From a checkpoint of a small mixture-of-experts model trained on Wikipedia.
Experts: 64 experts in each of 7 layers, 1 pick a token.
Below are experts of layer 3 (counted from 0) of a mixture-of-experts language model. Rows are named router (the router's row for the expert), gate (a neuron's input weights, with its number), up (a neuron's input weights, with its number) and show model dimensions 0-191. Each number is 500 + 50 x the weight over its row's rms, rounded and kept within 0 to 999. Numbers have three digits each.
Before each expert's rows: "mostly gets" lists some tokens that are sent to it at least half of the time. This comes from a sample of Wikipedia text that the model never trained on.

# expert 29
mostly gets: " After", "After", " before", " after", " without", "Following"
router:434517530504492561451490523534410556426425580534495477613446467546412497472594616487505475498537591623545433462538576590447419420483488517436366475566444478475482504499418493522505392438474505513476422543421532460404508561487422584431517445532466460517565520418526490414479508517486500533521479477595555516490522485465517504471479548559456560457505568476446484417554465429443537450550529556538572497470537501566405494508464537479504527464546535493506572491462553440443536461462519467461528451524591431411525470513444580572525457462457442539464547515475480524545486474457447490
gate6:500462584531494531467452575455491500489482480536451563531476506492464426512388409449540531435547502550457458563477480543474524608606549398541513480415507480479550545565582516548529450536514493406461542512473474462518487557556486558403609505497477449450343543499492496458479550572473505491390462417495533461561514385547563495488470503543417477505554518370511408475499455391456437485439479505490447472545566553536504493489478470442482454437535459510543475478559451573534531532460556480464520507612536458494548424491464528499546545573540524517458497513594457467525503604592482536
up6:539462455489412467523539461584496522554597540516470447507499512483567558436518576555486426497435436473566538539544601467459486503489498557473509525578483607495434497501415513523420568462500426560470516477585606563546526503449483422545385489477538580574570493482562491625496489485521529491480449537489454520532605487445409500519570431439432543447417538565542614589490484515498520482436485432550494522552474461459497527506484517543562537533548481494464519523491581469475439516530456521519454529448491557588404590586612508534475483512450370473535568483470475522544502451457509492
gate7:458542555460545449469459523512464496477494519517466551519401523519453486541422530452592563386490489494447457503575482534365530490425462516498497529407513465501552491523519494519497385537519588463403519390532489455591511471509492518495506484423456447572557523451451513514519486539468569474464567469465460511518509577458607485461491560566430461533423569511426466483462444506510474448467484511652440452579549505540461435427500454444526480506514525591453510441459540465532532474503462562439467488486500507522504484408405591541404539514467626592396469564558518515504415466506433534
up7:599571512490482542489480636436496440535544505576555510661539450569488428508540614547493467636526502449458575558559412550504563470481583513498537467502519470562499598476410433509552444413461454506540561457548425532475498547499420528514490576447455503461554496525477520476543533412456397458468549466530451505440488509541532539521475556444466547499575459481481473446543479457438473380524582463454491485522501534453545463500467510535524509533538614465444454503583496541456480499499471459403450546481524482472544630497539451419547467468511461509538465392483536518467524536466470527
gate8:358522520559499564449520462486562497485545516560482543507498496465523609508346480548594476476472485439429428447466524473555463550487492476546526506553590657480547471543480588562449483518437555432468462525439597548541573551540466449483498594541514432564472558463520496432517474543591510485532483499446433497476494557427594422559419467574487464471490516423468444465494520536504487522453496514485570535555572453610554476533482486423444481456419518582558478532538508473551511542485493558491458500544598483533534478562461527481411548512482535473401580510533553489493511454401503492
up8:440514445587451482485578539434505529475475477515559505489481553550564486502493474543634457355459465567474481513461443468440492547537420452467458465580546650405531424579479487556485505538510464500401500440499513495537571527528541518461486536555451446487506567453483440456461421509559518548513484525484536483543489518517540479565468568579506496495486477523450511507434517480485555512557500432546517476518520450517443449592541478441443498449432472604484508495503575515425501530496440562390581544592563467457533479594482539523507554631435578379437531535516540433579528432454506449
gate9:445508407550528539574490371478416512484497550535535521461432513516467487422463546687438529509500456573466512527504489506454477460477560509420544501495358500406571481435498570453516447447508532564495471535490526493473517548473440463398551516439572438532426577409565535509483520451435501476412416519480511580474429521489540357605439568484568422460437471487553491501507551441419495528531514526484486451559515508495475457422493531511449477521576539450505522548511514514571457485463561531543499509482562519445456460474493594525408495447489507417463524520564464487493506396499453533
up9:628469628452475490470493614495574544480583529514466520490594493551589526610527436411507481524504476423482580541448466440548519515532437498562498517477606502633469554577474470522477480537437479383519512502523476533487478505504434569544514459539396555523563405583466452469572525555591515484563548421482461364473541492514455573509508440552460511525540414476486551537436512592583474463415474481440448515445522497502523421594500476522478497489451507511484523477529535522456475552529442468490568532504476531519519570506516431493536457535487510522561479452402535548472459536568542445
gate10:445507555499493514525529540485477423563428422451537488545429447502520558565454421516553418454523509469486523460612499484482475467510473540533437409412504572462535505550475487526626643458589521520456481493490429536478520462540526473394415465427525458497444452426446462422485493501516552479540384549500493473489588399478509444452460560548518474546575393513532492483501511505397532479609496553492568486545451530484546476525472478483457483519492495443629520460530424453494548478491406499419462503496557470563472403637565594512479487496538468564479518472404486491536485495529531493
up10:504498448542530523548556487474518523472437490458472498451462568425393483482470451445621475502469392505577533518441480535571553560470536437500535451503513483522500461536561526534424499457567533484529557542440528429461544437481512506526492528523479513403384511423461514429508455531495495504387440435538580529565451488527506507540466515565527428551521555451506484593434518496506461490476505455446540431543532467451501602512636527538450431488545526591531483597454478443545493463542576544561557508535481391610483412503404403497487475432544471461551498591557507453495499595473424579
gate11:470497588486425535567519578449436490553515448572481627486479583346529469511507484490446534427587511522527420529477515499486472422479430467488512645528464525468470517471507468491474529475502517473475459506439569416505460508579492569601477511430487488529589463522459558437435535499554481543392465466428476506547516481461500510470400462492470521569494511557515481587547541574462489449613488573597573514465509478531340477593554505449481421474511525590469508574411517508515522477500583473524512451501514469456551476538480570561471518542437424587532501532507452539437481496545510469
up11:526433539444453551518479555502390546576502474483529633475498514422507518403584488486479520465445511511448537583517457466475400491535499464556475517581499504409486462532604431477474529552487501457520514507510563396510434554568416629540570567496452533458536518501474474550526523477486465495456495463437490479568522498426438602422438419506449521610503527465505462597557553455506517517576542467515502520502541459515438481477512510453494455439468602585452555585447505566546561477498459484570435512420563505411519506509530575578478545540438519563639519539539479523469545485526549438
gate12:473567487495503519487556459485468475495421467530488503499540529643507417436590476571514501420505489427509497509499480430407522476508618460426529512457553543504494473506572493508535443564496431617451517587546471508593475534471520440528482530513567488516463445501488583443490530511487505486542552542419541510498447579456542465547524585575476507521603508457543503562514468351479510384555457483453483561527538518486547367554378530438486369471477469542525502542580517473493467511495540487525456474376574467530510529452467531489494389587557458558445545450529494507514518558516554560
up12:397578449551564536410524467482477522508495518469509511509504544446531550440519487434551495421536586527513435464497458412486589501459466446461577566590512393471516505531496548450581469497464518513481505497551504475471467504469557485553514549591538513436528489471508565510520493444485609489569557638466509556448532454461474426526562572529502487567497524552537429519549533465474503420639526494411606502597508483503563456506466521403523441409494486626505473395446500475431523445494590420602450541468498434390444484524508443520483461484426551525445539487512552539499449508502496500
gate13:498452583552487551511519505588468452575377490532558490558481506527540539554547523532454521420511442497509521535503487450476437492567497550484500494485478462472574402496438510557402533500422381490588493518544531519527375529420500602497503488553593505400529442479600498491482573491452452498507560440606552496595449536511394609509502510459556476481450513517501442508559543580538465579559559507566541620467537502496548525518505444510530459442411559494438452411478495488501531466405516427504496431502578517460461529536504436544451407520546451530566448507522524488488562554451514434
up13:515525592379511451563447388509518474381558480471560503483480542461572449460642460379460458510457491409500545483492525445534455456477499564449482555487496421505543517445548506582527503543539524467536528403454462546470427490598538448486544560383497480561566459531415493560472489531457502422474501503549505428511537480449535413509490490525577527587475540483496539550509496461442528519507383461485494549452485590479557522485438493562564537413381530502531495460471428415539481587464481470484410468510542438465515483477477467482588503533520592554527471541491501472491505579538533609
gate14:406488551464534441554457428462484559550561501523530485525437544587415523404461496571666525462554482494459589524421497538496524519470538569483467436441500543585501467505521437537512454520504418471486437564453547445515531525532548478479519520504501443531435453533562507476487510489483501490459459454376485526546466578525539491573444484518495491506480487400494491458542496546414428551629461522513526475561524489509434349589415434562502463432464457548559553519454496485476487479469501503506567339509513558527428527457446566436416525521514561506502522561516563443452487438477569414
up14:545483478455500461536519514476510490535596454543539431640499546496529437491453464505567565469468525553576567486561548504489468477482422520462545414515460537506530551494455506436427559586386531528564495558486490494495459527530531535418601478494515521478430508523435454547386498510412409454581494534444494428462574546520480592440429574436531460553521463583498532441418507479529513527445483510490564501579454408457525486504497505484529436521477534461473571592429447442490528543484537642540551564578566559510542589481497558465528538495415488578562519528419558548551524463455426458
gate15:487589406458536478525462438487469573562523543503461527489502508592498462496586599517498509479515607502425501578578497424443437515477588590474468470480490486508528515423551474501617474528621436443556469550496581492516474460460488470461505373388498447576562528446512568475483538491515465454476372437551482464565520443512493519414411472528579460535518496447546393460410486537471496393513468456448469452440492530548551507489469497439510467482440494538503539428605520528486516482460473485544571539487523482484460616445513530480440514470464462424484462495482503464567515370566527522
up15:514522498455499504470555514608600436572431532479566479502479477498482569575492468497432446593502386553493505468519523469459522503567545552572407541493402475401513446481517615533508564486415557393479511472549435524485497510543508575593525548475530549418533445486510453635605449562447572489487511466551457533387487428508526484528483402524468511502557494468469555534501595445489480580480529591459466549494483467474535446528529468514441485536409528420601497462462487453535469445458539514464451540541529505525477451498600516442530402489545476520547472535519497603504489574420494455
gate16:539507448518357535478478438521478507435531518547454485496584495563485433525431480451512506455499482567503455591605510500444406496471487526568486409423543459515580527613423523437479519508458462531364468540506528434547512536495559612494473477484440504541481535557509480430560440521499484475525444474475517512454420466449501462437493440502481489404491564496537514480547529456485470508567437499494382493556465455535493493456495499625526513638557430452608583441451485479449475530575536585461444443489491537475556558441438525512594393554471491483508505475472527512524458555565492601
up16:593471510477508576470490552437477600538555532471532529436407592402405522558561491543406531490540554557548496445531473513477465493595537562537612538566454501497495583518435525492409608412476484505542473532519483550481520552524436537514514467455561460548588449506506479474559589504538534518417567520572428468465509525490477495567497474385613554510555555454563537577485514555510463499501469506545425517543481559436455490542572573495505526491591534444501532477449521558465522500545557507446510513598495454554550527596576437494525484490459415494416485528512595489562524406572498475
gate17:590520527521559462425433568528547411464560577511444553525532623502493553547548399410484488529542537468572457441541519548545505412471561498456464583586539434426495552570603403515569412498546456450523506521463493560511469493418506431547484528500486557477541523480532513520450493510453582540446489499469505548456561531439499470500467486520504497519585422419500384471524391556506600497590498500536477496472495531505461464569507529474499527522523527501453421567474527476410564512463579560499540593458568488522429473496551486613484538493395426497436489406545525497566547540485549544
up17:534458526512449591487491456514451444511522446493407467410553520549543430440494606542481419457508505429514487469479471492492555385440461482532479528487492522638550603488523432361539533547498554579492498498436523420501565388477538466546546480381492460524563473512435548448556563401536422519532476550446559470476464483528533587541509466567461546488376559549562594462504552511458409485482470521551432502504427510497490502446502548486542555542567442511522583577468528519474510449516395521506520439474444492531456527387473545467512489536512477432466490499419487460409517445513527510
gate18:537455485413518382509486527499436553430475564552431557458497471468458521496496551559543531490550546616548438499524532472480422417541488494436525501537542519515506465511518520524482501484415590538439459503478578378507557439515566450352557578455499538448582562441612539484429529541558502442548469538527414568588444526510537471479556534583549477523438576500486494562569441530506498554456511416504494518576434464455472474376525482453636574473553525486480459475535537484546496467479501494528463428562527561455429472516507550493568510427446547507462491541455482504616540503454527542
up18:485430502599432399528567425528468564555512472500492543515567370420529477500502428519475487554477603546525435491529379537443562441472579481539535522577496520461519500471499517489500509503462492534455413590550536578574531579542490578504512521454527512527476526545521420546433504484513500522521441520535486471534477490530549508593528551476573544464551424481524473500554532516531572553495567571556482606523515530524516412468515488387454510578437582622503545520505454544528509457446485531539408499506467449450520469524501599508551420575498573425438585466369475528498494499386492481
gate19:456499474501464462526446389511462520569453544542495497486480512494482535534631569441485505480527500539453409496503597582455447506422494415438490443443564424452477516575500485481486462521541505607417503524455484469422484498520539469509446504485456533604472388551437424474445456564480520568418624535462438484521569518619554429403554598464501527526544545544544479473513449399488446501584439515455495548488535500553493533438400580479538582492550453546504464513537485444437468485476493497529521560443494486524535482512434539552528585529599448447523561455515452551540463468445476601
up19:448439486563545492491521509570517540495503473472552501406546537517426458434527495515529561490533479525438583444418545504480529538630506434524510575499460494544576425461477525503449450510516545445543401404460532482631579536546456486506476446512612516568563393376468502580526571582507601477563495449534438451513487554383441503547445488493461460505463520551493418500455564542470528520533515448426500553515536601477480471524562469453468460409493528479492545555479525542448475582510474487511521465598498492509473455516562412445488429524607496479540487596509549509397441469471468464
gate20:575496497539499570525565510590502413466522555501475436506482462490477487570512552500523535477464563446431451511519601466432400475529603455478475473577500541507565527481482473430511563565572512484451508485492478524585492599500431484558406507574476430516566479437481470441560486520502572480482472557530575525599470461549543510408517445488456570538574519481505507581609449525405521505511508561456552474536573567526549540541426516642393567533592461463472434471459460457491498507433463466468597500580563475404523435477464485468548485493428407547453453520422489557501470541514482555
up20:446444491483511429461389523440432527498580486498521578478429466530526449545547439448454475484489378524514488466536467469514593488475449554554486552456520524629418440535544467579480448453497529513544472483503517440535535429512568423509553425424522527496526430525623535539448542524460464495505517413408428462496523565495401486621477517532586468439341457420503477513438492531525451546529499445546550546458469492525380434492560460420544427438489466488548518536515500486551495499498502525515533530447430529586461540490460499558470567448527596557577513467528516423469462498471538426
gate21:450458495508468492435515490577494560581476484598501519428490486343433507515544449565536481474546522534458534448428463477596377422562548497454496532472487523529534492471503563534425551523444506540389544481406541561529444548546514527442452498579472505517503498484438482507485535475553455417501509564541475460531507490483444586484478435432424508592465500427455445507456529502488455456479528503568476459461479519481559569479614434532509474550461433500567560465532494518577433463366450431566543425447525480464506407590515540408521468593544525402404483473491458509486535523503578566
up21:596473588539521470477430494492477519481480490441521460616407501499452437498593511482496430549444546461529549519495500508578542486469495364558498435508501494437506523561444397452505465477485508472534459500543524527469488514450525449493505578529513604429460497422515462477435446514442546550471537564617591512499520485488528544593550496618544496584457525545488467537556443523406547496518448530505547511492585509424477502506467456433472564436596542494545448568521415441525513495471576473440506431469537458416435456462507519619583584402412564483450482477478496594482538548524489423
gate22:434581497476482398547496483513498487435426480491418504473596435487517584420534563489549458525487462497575498469449546532466431437581552421477520439465504505436476409453490475507497484442439415506528580478445411493487496422572555488454471515491578484462507383579412446475529506469550468425526443527507465464497486507505462418528503518481533418488539575504405554470531596515468509522542501413505514436449447618503455500469448526502517483556545558473497473593526524371543477470512425457501461446458482543499470445541512530565538510496446402487423533482451377431627411526490550542
up22:397466483611545591507537407569483486478509440490507453522479563445493499427511487510540432502506547499542452525549554503476478471466555490456513443454512497476467441504471506465546446445458539380440472426471576518409532434482472462393473555568523511497390446481503470508511494470490517391583425556413498474526458432617480473533528536550553485396582454515444528502546523380460508504457461513471552457647548468515475533501483560454495433515524530491582416554497478392528561463500585510444493447481529512450503384491560494524524523551466399517510538507424401595521543530520493463
gate23:422462457555544533547492489467554445426508457535478472486524494461472317465468480604581530501531595467448470579455472591424538504461595454430500558534482520487521493481594417462497421529518584541431378466472505511559525520470458415534589471479501429449581539472495506475521618483509492497513559487535482569500560534436488435487483467525486448494520466492489580521510433495390575471604479488545550502537556427511468417503491497495509429503501496538530615546449557450497494511496424565479515612569487551479424528377482545552513518504511490512450513532502518502531364531549488462
up23:536442489463510630496488435476613452380496429469528444556495547449477376494502523546560527565514570515542511507536525567523482561524463552602490464500431466522591470434487488520463448477552460577542592439459512466485493474430530533513531445554559479553512516473404495552430583473590421468535574487488422497508490612515468537499547463499460519519469541499467477478403578551497554604465498471530395503467551473423493472461433557443538507550493475492470479545507496511515529462536460469421449573499469552481515562433476559587570566582459495564423522494468549494523570415565449618
gate24:506514461491477498475510557498511455457377575538358497484504550469528479464471454431503499539542530538523460536567489431457375584464551508469472562470586598474515521483456594537534458527460552426477436544513514534518489472454518466588583478558471492479493618597520509525454543437513512459468525599570436504599514415582461548541541431627479496543483587460473394491473422398426468507532390484482409446504425538473466489453566564491488554571494463530556488486527551513427504522443487517526525504529518520506531555441407513516535388438395480463472446523504525489516479482485485487
up24:481499492510525562439424590554478362479459569528445458546504527481490554465464547465472490551465471476584405487490502506474431509467548505476413533488557625504429589440445475508542411510483510475487384541467455530535526475482546370582529539538579421480543510536479566457474474456475534485540511626509502456535576468508509541542488501625487537416484496505437475475518437431493551499470405501448523514459521459614474520516519609452382519512519395514526427544505532527425459575498439544477489529462499441537495566464420538552527428453394557443592450500502479452494479513550514512
gate25:499385536512585447578499457480454410483534492479425476551477495478624433506454478548456523551511514531454518509455440474513561413468558602465457442512453498515470556452431538470498563503540551443547426509307530542460505506595510538524591516470499473481651520483504507505474498489480485467443490498579464558558507550516482541542545486518531453649486536460510468405558520538492478571527446475472595495557500467531543455457588459479520448492436551514519472545497567451546542446535456509495579542589512536571449545545401546540522471538459432500489513418512417510492529521620564464
up25:471395497594563478511493470452385514556493437523455508512449449456529465574487429501615553450546463502464463446578468447509556551384452508569504484449523523524512526558440431513544560497487535434535570482524550531472497517575408528490430528479463530525560559475522533507487547534534480464472430550479437487500508560405567509485419458609554516587404500502559483487565488539549577492464594536432468542515468464495540482502549535400564389534569536471508553515522522559509412495508386430526410489476497508549498439488400542535476569464456481575445457487558517490562377546485588485
gate26:601500532506450443430522531592513508480522576545506520563503512587549467557469541532445537524562606477521544484505537562517448535396520531568437575580529493446531518602465518450478498569500522430479484522454530502510500542479492549546501479619493419582465594488518520531559474463480451558560528401498441461505467559498613442487432463456377463537509452426539533455477519469475551509494521619545471548539449535604511540592493538489521568547555389496496531443450574381506480429511447525510475544546538574551502495487484534505481458406484483541417613490461443460526391500515490464
up26:493526428540492461467493489511485496580488476545548461641546530494469553472490526556458546617480518530463508539495511446544455425495554549526479420514447444578444585464423492430544568497572466541466493575467529402530565553511498491581471409536517445571542415471537507500524479514467441574488529425539484514499489537520517502587491448450485507416494480574444589485480472511507505522476565564503532459544398514508405568549431550585497444536500451452526452466457574498592460514573486538570552667526391498550456495594456424446486500480521539493548544466419467432487416517582536448
gate27:571510636511526488532517597461506491465509443521567537550514492494535461498516550510485409598598514530517468499439392474549477567553468551512513503512531526457464562556440537481512453448525476439564557472506430507543566461547486553479594425553480457385622521581488475454451458484536532456508540484501538513488542473512533607413480550536525467534496487489504500492516539459451567531547446557453599503466592562514541471509497479526468569491493525494389406489599420547471470489492515402397515478510600489485620579497529578477534440519470484513372555592526434459455522431562472493
up27:551559485592418567524589413501447402508597523521519565519585499489521507547490593477530410526568547456466556423467536505479582461512533572511416582562428474464541503498397560478605450510536486393458531597458473557568563531506486517500466498519500500496581483515451509500493578442518492460483502520465450628434516541424556502426516528406473483606498593424483573445429537471416499479471425550517489478466431473518522478539535421516531590551508516455472452531497442487434541478422464476429559503593541458410515567484528554466510457520500471468416519519477533484538526451526457552
gate28:365459460505510479497563442562545533455578529559536513449482426466522509445478445531522455531482497430507468521625578416563466482533463505553426517440547501517482525518393491504512509484482452592545522507493439470524534570504562536502440482435497456558494474442561533532547499505529518501573448429508453410478514476483561508592447514521502407484403589398570505578506559508434475498537441620509496542496551545516396423461415486557459509603522504442554457607509466501535542482476424472472572514539540407481573499451416469422505482576596481490518537520537478516483497543637554524
up28:540641494499454467489521501553485489508432520521489417517544510505506502555450485483410448488501527507501389509426482465455557573473561450460524591486545516476548443443613506487580411521484544499420540493543528562504449405503460488450569525445494516469578554659585457422459422465414507527480500501571515483488551464461498465455637418544421528525507395516444482539522515454448466520475544402575503523434495527504519462510486493478464474432527470628464535447593488490517456560482499505473473520461516542501463503511572513509679532459469524382538492455458546470523487544505549549
gate29:477505468473618513526599477627586515505469537453554570593565447529549541469480507516556399534503521497494467515401587537574451511430519479539548451404514444430518514496584482484461467543531506540440461552490441477534499543496515606477439479520487374484412590475617488534521527565556529535545508549476547419469510449513588550484527511474542438557510542475545558552477474468489558468504510575469511561472494498520616496527468491393505532496494394560481445509587485476482511464517535466516503519560492499486583512504579566405498404568576526605522581500508532494546380539517533499
up29:429526447562445534503582441476475573501466464485593472504430462405531465512605541526461552500498515582514578511497534462533541482456544468545483529522535500475518526616381461562528520423560536524592575461472514463508448624501550402467395475470464528563496480452468539478387502507461453483519436486594539525503564525484428508539465548533526409621440501482568410568421488506535504425467487470433432491402534519452538536472574494449535574591468579440547529456463541510452469550481533466466486483412530453489562496497495557508496502537515543501482420580504442499502638513433474481
gate30:466400557531528526595462420509518552478519481494447556537489504421508461570464427402537495487448521434473475484562428479449486461556401491523536469473473549496468502407579556454503572566497453461510489473452558466448415545449480567503449478522519576504476403505489546460612382496448514455528427523425479467528460422554481452479486568465587561359584556464439488506537560423473490492462475478496497474576549605508453565534457416575564441483498535504473438481494475543509568536498500519588516436536497507445481436426486461416418448579424455488575412498487433502449464481507551481
up30:464461433568414514575519542533492551450568442407579484546520536515588501479540478522372547504461534551450486495441456499467453508485414590542433497462484499522528505418501504538487507496457516456516518462537508397523572571528592528506412522547467517517478480470585472537458544492607554424441396616588569525601531511411490515474528496463540504503431444546540550556492543563487622487424399534450384569587519506515525535517540585441430426566511495463547546479489484471487534491530554413562461560514533519513531476489470505516460426551477473589508444528462573505415447505539493512
gate31:539529533600465536537507544558514498437618499522522574513503539517543544523523467488509416615534547503435499467522428417529473593451563482412473518521573495410513625533428427561535425438528344441424500483551435600478451520460437429533551523551451450431593476510534499460539468487509463486493518522522543447504452521509457449505432573580502502497449441616528480443446494479487569514515538560551540470457609534475603437503443505564494501459515519507485411513488545454429536498483510469431509550521614523491467499504518539622525543431463471494596511488505507557573487454512469480
up31:450481470507567532483589488460427537512484516543472407557537438636484476569422587547535542481465498516433505502493459423528478641555419535553466428456533584522487453447492546512512533468447569511514512529525459415518467513532528471365405426574536447591506534600491483470485470547494389484564484494501511466471481507570480504477603536524558432435565508443507552501436479442535520466485442442469501451485448484499515472422490562425458484600498489522445483441447568558407502482496411578542492494355462522485554475476530547468476532538493570492436486553520474475575491435413537445
gate32:512385503490435439526523483469546543507615555486525515504480503541489475541480492454448467538604568563549464351473523505539445577415515590482491505592599424429574541535475448434475418540458467466528481585521566560453404513509456583540554403487445546554475459378503559531445587548520508489531558519606565455447535573470476438510497469493474460604498517506565506502515414470463490495461529542538470590517601501471441515521550453492545479543532571476438444502559591513509540451439506471455517487434543402495555589453484514499464452544483483458536553559496504465493494476422458480
up32:476557498518539495526545484515460506534430404532510466583450506410472586446562461494508466519381439515436428587465396515488461461508564524495520545416530606613537376479570507478499534489478468516576522433482576491543531495480512488465393508442649506473522431586537500526420525446479500541464548500401448473556461528534461492488510439492482530479411514547411415472509517570464410571516526414553527464469520522438548473501568503533505439565539506508549542529432445541473409535524418486522528572548495596559498518534451467567497558459523455558514505421440525488471589456530567518
gate33:526483480469531362475577560430548556442503452530522522482437550530579503454444477604509613501450511510466525472540497553399606454479450462512374450514534574476513468512392467490532457507456540423531492541469534502369576462539453480500563540502589401533502467564570484517529466607504506486493506509499473427521434557539424540592550531537521485489498487478447482519442438531595611585542483583542514504485489498549569467567517433459576498450436472505490483554498579535543489510528454520451554555585563442530485462513406539473484537486445423591443541416511558488513442500508493488
up33:500414508512534612539494491568519508557547501458490465558473519494398444477470443403421450488486428452475461442542559537525498539534513498486471482490472468536504405541600546550511546551513520462484498501451537493540508493506646519489472424504591568389483491461582508538485468513483439472555403469554530536498562464570514599551478502508500509561553535501598508524482557456424556556471475567409476584457598501406493563476569490502407574459486485394566430554409426452534519559473545473490504422500484494518453497449550453501523498479615505477445584493421461541456603493444562441
gate34:426411455435489460482497546525591500458486536551464471462447494435424411545490523589524491556495585600499609460586609527437539521473489452490514585571528423459509545419428455469494429480546672458537442437529477549490533529573467538468587487524400484570408564405514458610527499507481543472532437477521513507480544427457501492639422525508507475475517507523526576454456528499486513512560507553540432406496422442545428553547402508465506463491497505481573478479563587503543536503447512499530502481473489498443493434519438485468494425524533524455508505554525468552537461486581495457
up34:416541552564542478456456507432383501567497508475558552523561479574584512459505441476519514410496418369436569597498433456518504394527438456469517481393579560567490491617578554550529505515456473533554535439473436459554493570530546435540408479515535425496571482535582497403534497476490408535434489581479481497492452492546501445436558565487488513525510472513445451551542426524583549527528492489408528473438566557488547493515491474551568529467454488554451546481509482501455486603581515461535429464473501474568501481511450481554455564437463474556516452514511515550399494457401454478
gate35:492451540551453566413519457495513502433489510543533487498477525465444546465527503513549507507388457570444442585455517453478454528500497546534461550555515493523456499577518515587541521430484463406440497510521506597533565493509456508461455425481425559471539420494513482466526511543618479471502541517482525565432529460573447479453395462462530570432527539429383586444413441476539420495479530438528427603492550445497490493494373571493470559570443486468487531480463499416521458578506499483490477577515538598533473523471582482462582546394535457535586511542486457406489565380473576546
up35:563521521534537569426498492503533461357539446487514498448505461536533499488581478568493461481487467520527503580490502472469511571578537546545386505574514473532478520527647429581564522510451536452391493549481485564586531474528439525468523410562423546494573501488544486427574481535619443531554559474496396538517559471498452507417431428493554553437487604482510499416426507438548547523463522464527457533504547506521438536506417544511609494569415498522494507470469494407464478468540495527483469472481479489510502463457574575445554503452492589571618490542509537406533578457486487433
gate36:444462575470579515493444497531503414367544491492523433595516522607519528459485450379527491424490467516485541586455544493550520411541448458481495542405489525539481382520654499488524528579619493544500374494503507506554507496501536485482450364540508500565497418423455483494499480538526525509465474522494490506524537493529470562543543534605453462439435551516505501491511550401542479523606442551530499433444480462596465473556466578505515501402497499552563537431453444515498451454485443463471499463451465580438515469464485505461480519457559611446439474562556489553463471506531521546
up36:515504408444511530511539499532523448422576448527481423465528493560550426489523498568561482369525502566561557530540381477524481568472460472442468471545555406513562567493561501514500435505446465515510551460502589527556471493558531534555591581503558436484533486474418446468515501475573468487524469521501533516594542497524431513498497517575582536403469560545522479504436438452501648429491584512444567574493415482496592497468478517485516512507455462504449412505479574571424449596495497486436474567399500472518551566482522463441485448521453539457566458550499612489568393498508482431
gate37:527503557503469437490499556531488553406564544487487417508470493563438414583460613521484516559524559493507499503575499495534508547507503486506483480529422551576449529431516525412527427419446505459496561459424486516459460450470452496523498449491514482422557528575498530513376573486468493499539494610528484544445437491512575506430484481576419419388498599468373483493457514531504544480518409529489435573310492506516529500531434506494511593434470486472471468574587498494443503607521513475405577459485516496461466542434441550588505497485438506503478481446518530530516455470611488527
up37:394514463553489548432416501422425451595455420461511528482566522444518509458555501529534516420508489569458463571522541446420560507554495501480479594445503465461471582545435477482557561506467534544496397517521544473509510577520531496469430450506460531604480462440494462475541410446510570544579504522376537435496564412517424433499433500389518518501532413489519593496575441456556403514502555430511523439593435447497468511570498539518539415520507468483573525478435574492506523475506576487512502471464445465453531525585477434444587525447494546409563522592449457517504413481499505498
gate38:351503507494487463537515518496501585608499502487517456591532443513457507501436584536514520362479508530442457479510528509562533540537533452507456516495415578480481541499536493536538563391512414445468468524533510521563457531556482510536465477465549541495554506561530426421528536497509509515500366501547435402429553501546506523422434548501496455443458445389536476556459537457470585491449516543417508517499494614452496457555486560463568523559338571480548551495516473460472472507437547427422540462483506514418495539581422519550472454503522507427564574547462445582525522506513600470
up38:597483590483484546449524464484447522464489487512493539440524566461587527510556461537490501512521506467595509528520491395499622465440579494514542602474445459441475426495394434480453483540522563468522460523452542530576448455497530456429567510423511470446494511489476540474398601502445504512526482460412583502498622545503440504557499439539529556463547434416456494551525547518507524524474481512527495484434572501502515435502427372439507541516511485523468515474564435549567527539499570504478460493456505493510434429455483540509614636481539610542475528508582517443564498444665517496
gate39:494508550528448552502460505556533415487377462534438434485539461505419468493507471421435511524436435473413490447533576533478463463586408509544563527542423459531504544443466548430496427454451394543545476472537475563457518550438543502441477502525440421480494448520583505526572492405472443432447534503567567527541405537579557530401512499465450491458408563563539468456397574512444516411519434519513525501482549428521539528459397536513414531592568500505519440621562466487549475554444528507563506482450486443474505579482503436476447567522445430522555422492493482528478521440540511516
up39:436496479521512553551525414580475489555446484433568420541404451489416505477553474511511485613519487436484501468560477544537548520526553509491604535476497460515463473534510529517555565560501477531629436589467583483499474445486517484464529530499606448498484441545505555573498462538456459489462545554576561489404544436533396503568407547516478530527517506483539489486551495489443559506490474428474580454526540497454509438525481459536506546400567543513598452636620492441501577460518581479620395466491516466479470498619497514519523477482435467513429528505559456489485635510474530491
gate40:513545498474534565508471563538513444429505459557475504571500453543502499547431487420551483444539653450537496596489530493478490450416521483484465598508506419428525547582497479513531398441534531437558421493421484569483561505529443459485514538609471461503507525524447524494499470525446495555540486473542532467539585549476505467433571493604402509565476498472589442526496530391415450437449469474394537610536529500507411519516458543506520418480521508465558583489487502568429513503475458510430503380534560505483612437411464481495495558478499568556464511502566547441500471613541487451
up40:398472512486547557539522501482597529579505506472509539433462485468499558534525490478560454503466392459443475410553521599564584487485516587555545515569592437620515487458572517512465483558562432563557562508578486418466479596529518519612512568407511512578406506539531460507494514479555545442468481461438409489533555495589559430493533519460493525531606590471444529496496519560491524448458557531506558448532522592520514456471535454551509486495547549572480548515484535470547478471458456423523593575493486500560476567572463496532435560528562476465533404465447441527431549479419483571
gate41:518489479521492455468519581598505374478454497580477463575546495504493406442468472476492517467516523536547374509587527493503456525425561473485428572538546579484518543536495430524525459519474572483498474482507497525523461470470473473518521467597505421584521545559567544457495500484538531502585500627508469490557493440611498520470489435631522517465450547463427436440584513486432453531420519554520516513388514576584446505493452538446540579514551393504645539465551523476403485489457479563553470557472496494459493497432368536556504462581467535508453559456447438528558498484487481478
up41:473502511488558501570562469496502636610527488513451481405474542490503531499550443514463467518520446555520540505427486504552554469602430508511507466566531406495505399508555484502412464483551511572529498546481498578476512465552446566470547506471550543490468396439533436574411534541482499492468551389555550458429488567493429505576459489416482481571603480506547465502472485484493513582448535413427542554466514526445494505508542386553462396461485606470442513532466499442587480507467545440388548552529500553527457488609561421576548515386579471540528473485534459485493434505525491487